From a checkpoint of a small mixture-of-experts model trained on Wikipedia.
Size: 9 layers, width 192, 72.6M parameters.
Experts: 352 tanh GELU neurons an expert, 1 pick a token.
Training: a variant of Muon for the experts, 7008 steps.
Below are experts of layer 4 (counted from 0) of a mixture-of-experts language model. Rows are named router (the router's row for the expert) and show model dimensions 0-191. Each number is 128 + 24 x the weight over its row's rms, rounded and kept within 0 to 255. Numbers have three digits each.
After each expert's rows: a language model's description of what the expert responds to; "comes before" lists some tokens at least twice as common just after its tokens as in all text. This comes from a sample of Wikipedia text that the model never trained on. Tokens count by the router's weight.

# expert 13
router:107138101104113142170150150144152093119109139123144148129128134118184139133153108116118140083123113128151102147126121121101101091104146148115129154159130142167152142135121104176134147118129152107132158142154116108102130100122115173130120121121121160146111135071130092098155093139107108147123162125111121165109151099145097098139106092176110168099159129149125089111159156127110143095166107119143125119163103138108150162105108126138113165110113162099185120131107129150171121100086122143105140137123133113121160137184187131099138146067150153177144134118111082100148102116126166119
It responds to: Capitalized words or completed pieces in table cells and infobox fields of sports and election tables: Total, Left, Playoffs, Final, Labour.
comes before: " |", ":", "way", " votes", ";", " League"

# expert 44
router:106106168157118119157108163136110091156121156099107065163117103115150126122141163119134105121152083087142115146153136146085116095154138128139099095117124136123081131124150140128135130117091190091128102133124122118143128120077109090105094114111126113200124108124071119128103143108105115119149130178140132148172112142124099114132138121145128115136139163083146140125141144127147087184128141125125163190154122163123128108126098106107122112106125113162147136111155148145117122128130140132158114146116133161128161140121111137177141208087104159135141134116153106118120118130111160132
It responds to: Line breaks after article title headers like = Name = or short descriptions, plus word starts en, ent, co, port, vers.
comes before: "\n", "-", "The", "American", "Spec", "ergy"

# expert 58
router:112126148150116126122117117131101110126104167116156133126107111189168131109121160147119131162129110067175116140160141099102137126164142127141134105155167147157095112133146133152099112135119144121117086135137134082140164116131141109122108117142134121164119128102095087138100126135085112129157116138125137130183096134132120117109156122142089086135159148101146162143125141184125168141140125138152128170135128151133170158129118132106114152091123110165115081092156139132071104120145147126155091142084154180154129153168115117150122162096137126152143195133170115128131113105145087125
It responds to: Closing parentheses, braces, brackets and quotation marks, mostly after digits in dates, tables, math or citation tags, such as 1493), 147}, needed].
comes before: " |", "\n", " (", " is", " –", " and"

# expert 20
router:099165108077124117144175129151118137102121110120118119136131098148157155136134140118146103133095063099096141095143135117116158133172117138146133120133067138133141132146123113104130136129135156128173137132103136109069123143127159135125134181111119143175133087080134126147084103118135152168155129111125123125129152101129165103139119129173137142138168126145129134124108145129162132147169135132117084087104087127119125134087157180105120113132154131150140135090102115140174165149116137137074131157158167120123138149193147090111117166125108123170121110118107111092132099107103106124
It responds to: Place words such as Park, River, Road, Street, Railway, plus vowel-nasal pieces after an initial T or L, e.g. T-ond-ern, L-ind-a.
comes before: "s", "er", "ing", "ers", "a", "le"

# expert 32
router:115138161142114154134113134115161121194107135089163101134114122143150129100145145139157097135103104108145134128121128142100125111171117158118123118105098142156092124127128144154201108113109179090136111153060117136108136124126131117130089108178148093131128129145108110133108108090115137104150123148111112162156112124104112140135151152152096086103183168087126092141139133140133169188123141138134153145139111165096130127151092100118125135112078111145167111106154146114111103109137143148188134163125152141125181143105117118153153164134156127129130147126112104116112123084133129096
It responds to: The preposition in, also In, during, throughout, introducing places, times or fields, e.g. holiday in Tokyo, city in Montana.
comes before: " the", " a", " his", " 19", " this", " addition"

# expert 40
router:132137137131116135160151147150162149104100142130091144155151133162132180134139122162136144142078126125124133059172089127095124154143113146174088159120145089110093133146119111134118112147120110130140161126125103110098165118100164175139108108121114134110085155082137123111122122154132074153173131102125154130134093115147124113097113093141094152105096110118146150146099172134149100080159103117142114172158116150127167143139116152111147112083150133150162136163140156111124145098127142114122119114116107120167112169141166164140150079110144149114125122146106103122120162107135096106
It responds to: Everyday adjectives, participles and verbs after to, not or un-, such as (un)known, used, such as, able, close, way.
comes before: " to", " as", " the", " in", "ly", " for"

# expert 46
router:112160155123112155143102147165125154059117151117082144166159119141167128121116120140139112155132122160135135125118135100080118162123078135158135130178145110128095151133114113142123115165118127142151138137113127127084139093131107098149119133122102138118079093114144110164091078147124119125116157099108127147120093151134124136118139127114131195104107158125162116155107115164100150122116145157132119121148088148113168101127116119108090144133163137124143108139129111123093157119104179136140106135179140147135096112124116097136150135139156119100090056152086155164112152098173123157
It responds to: Verbs and their endings in narration or reported speech, such as said, stated, called, according, illust-r-ate, stud-ied, record-ing.
comes before: " to", " that", " the", " a", " him", " not"

# expert 7
router:108110128122126139147113139151127103139136139129121092158121087140135153154117128111125125115150133070158141097157142175124146053144125133142155096127152074118129148119156113179127123152106155118156068166098093132150157127108120107122102112138118158181117097121094072155091140141101108115168147154133119143161140147111122127128096129175163126107128104099139101148135151164135145175116099131103086163111137173119148130136132143106128130112132108131170100105089131123111160126126137099165116136103145144150162146171136130094114168096121129116103118112134110090113136122105078103
It responds to: Commas after names, places, dates and clauses, usually followed by and, which, but; also thousands separators like 3,574.
comes before: " and", " which", " but", " the", "000", " he"

# expert 30
router:093191148126115135139119136140123154146077120122118120131160090107160167114134150119153121112160148123164148070126122138086133118150148125139096137152106135105098144127135106148132137136116134145118072119115095139170162125139144094083134130161119111170103081134137091164091126138128146145103127127113094119170134142142104091148130147151141118119151128141133116129116130146170098122153115122150142157177103168132125115138084103110116143158099158167145127121126127110139152156147158076093085156142139127130100133138155109154166160124179116089121177115062112157089123126113123132
It responds to: Pipe separators between cells in wiki tables, mostly after a name or place entry, sometimes semicolons or closing parentheses.
comes before: " ", "\n", " 1", " 3", " 2", " 4"

# expert 63
router:124116157121099139169135133141125164104127118099134072109132108122134094112138132131118109120124112089136152128115152142131100151108111160156189064094105111097113091136141077148103143131146150139166149142099135141126129129072127143120152129174119123111118118101130144188154099144107069128112160155111154102165130125121160155145097131109084144136165128114141124159120119168139162094159118170159141142150085143149158122071091196139115104126105106091144129134128139155135130108109142141135116081148137101151176122112123134156156146158127138115126118107125124142143118111124088127
It responds to: Middle stem pieces before endings like -ing or -ed, such as uninsp-ir-ing, overcrow-d-ing, imp-ul-se, single-d-ecker.
comes before: "ing", "ed", "es", "ers", "ge", "er"

# expert 16
router:095127113105122166122135143125171139126113127087146142121134089167163172127126153120132157120144148103213130109146123141128122145153086130136124133171085113166125142116136089118109117165136148126151104154130153092159147090148128126091123118111112185145113106086096155112132149114107144111158156105149144118141154075166091074111127107110133144105154123097107116142103155103125126130137084105155107150139117132152153166133144131115147121149123136122125151114141164142121119119144098140101129118129154173133093103127134136130121089102152156121124134058140160126085087108186133111
It responds to: Country, state and city names or their final pieces after United, New or a comma, such as States, York, E-gypt, Ont-ar-io, Brazil.
comes before: ",", ".", " |", "ian", "ia", " City"

# expert 5
router:094124132100091157142152157125122120119119100137120125093107116119129118139140107167158134133131051132109141120143096142098096168145103175106107175150066152146105144142144134163096143108111119101137101112178098120154203068113145120157131129163125194138134120106120123119110110119099127133137103146138112136123169101125137118148146124110096140132162134136119166138149133156133169148109114160146128086170119159161125135143136145148101162134154150127098130107100103122155145110117115130167117145132147103123158125133122110118128171080164141098134161138091091127110139143157157153
It responds to: Single capital letters or short letter fragments inside abbreviations, codes and name beginnings, often in tables, such as RMNZ, PF, CVG, Mol, Edmunds.
comes before: " |", "C", "S", "E", "A", "I"

# expert 19
router:120094133102113150165137152091131104097131146092119149153123083116146146134136133149167167109139138120179167094121116113113128127122125088133116070114171161132150147109142139162160128130125151077137106093105109118109147138114142106106120163111145138124113090121134146180093147093115119149116150157130137147135092109128134116124137119119133180106162149113160116137141107149146083129133102131148135145095094217117144109149141133087156136104131143129125075112125148139130136160131141143161095067120188146130125103158136063145121157112124149101118149109147113126148119121108146153
It responds to: Word-final noun suffixes such as ation, ion, ment, ition closing abstract nouns, often in names of committees: Investigation, Integration, Conservation.
comes before: " of", ",", " and", ".", " in", ":"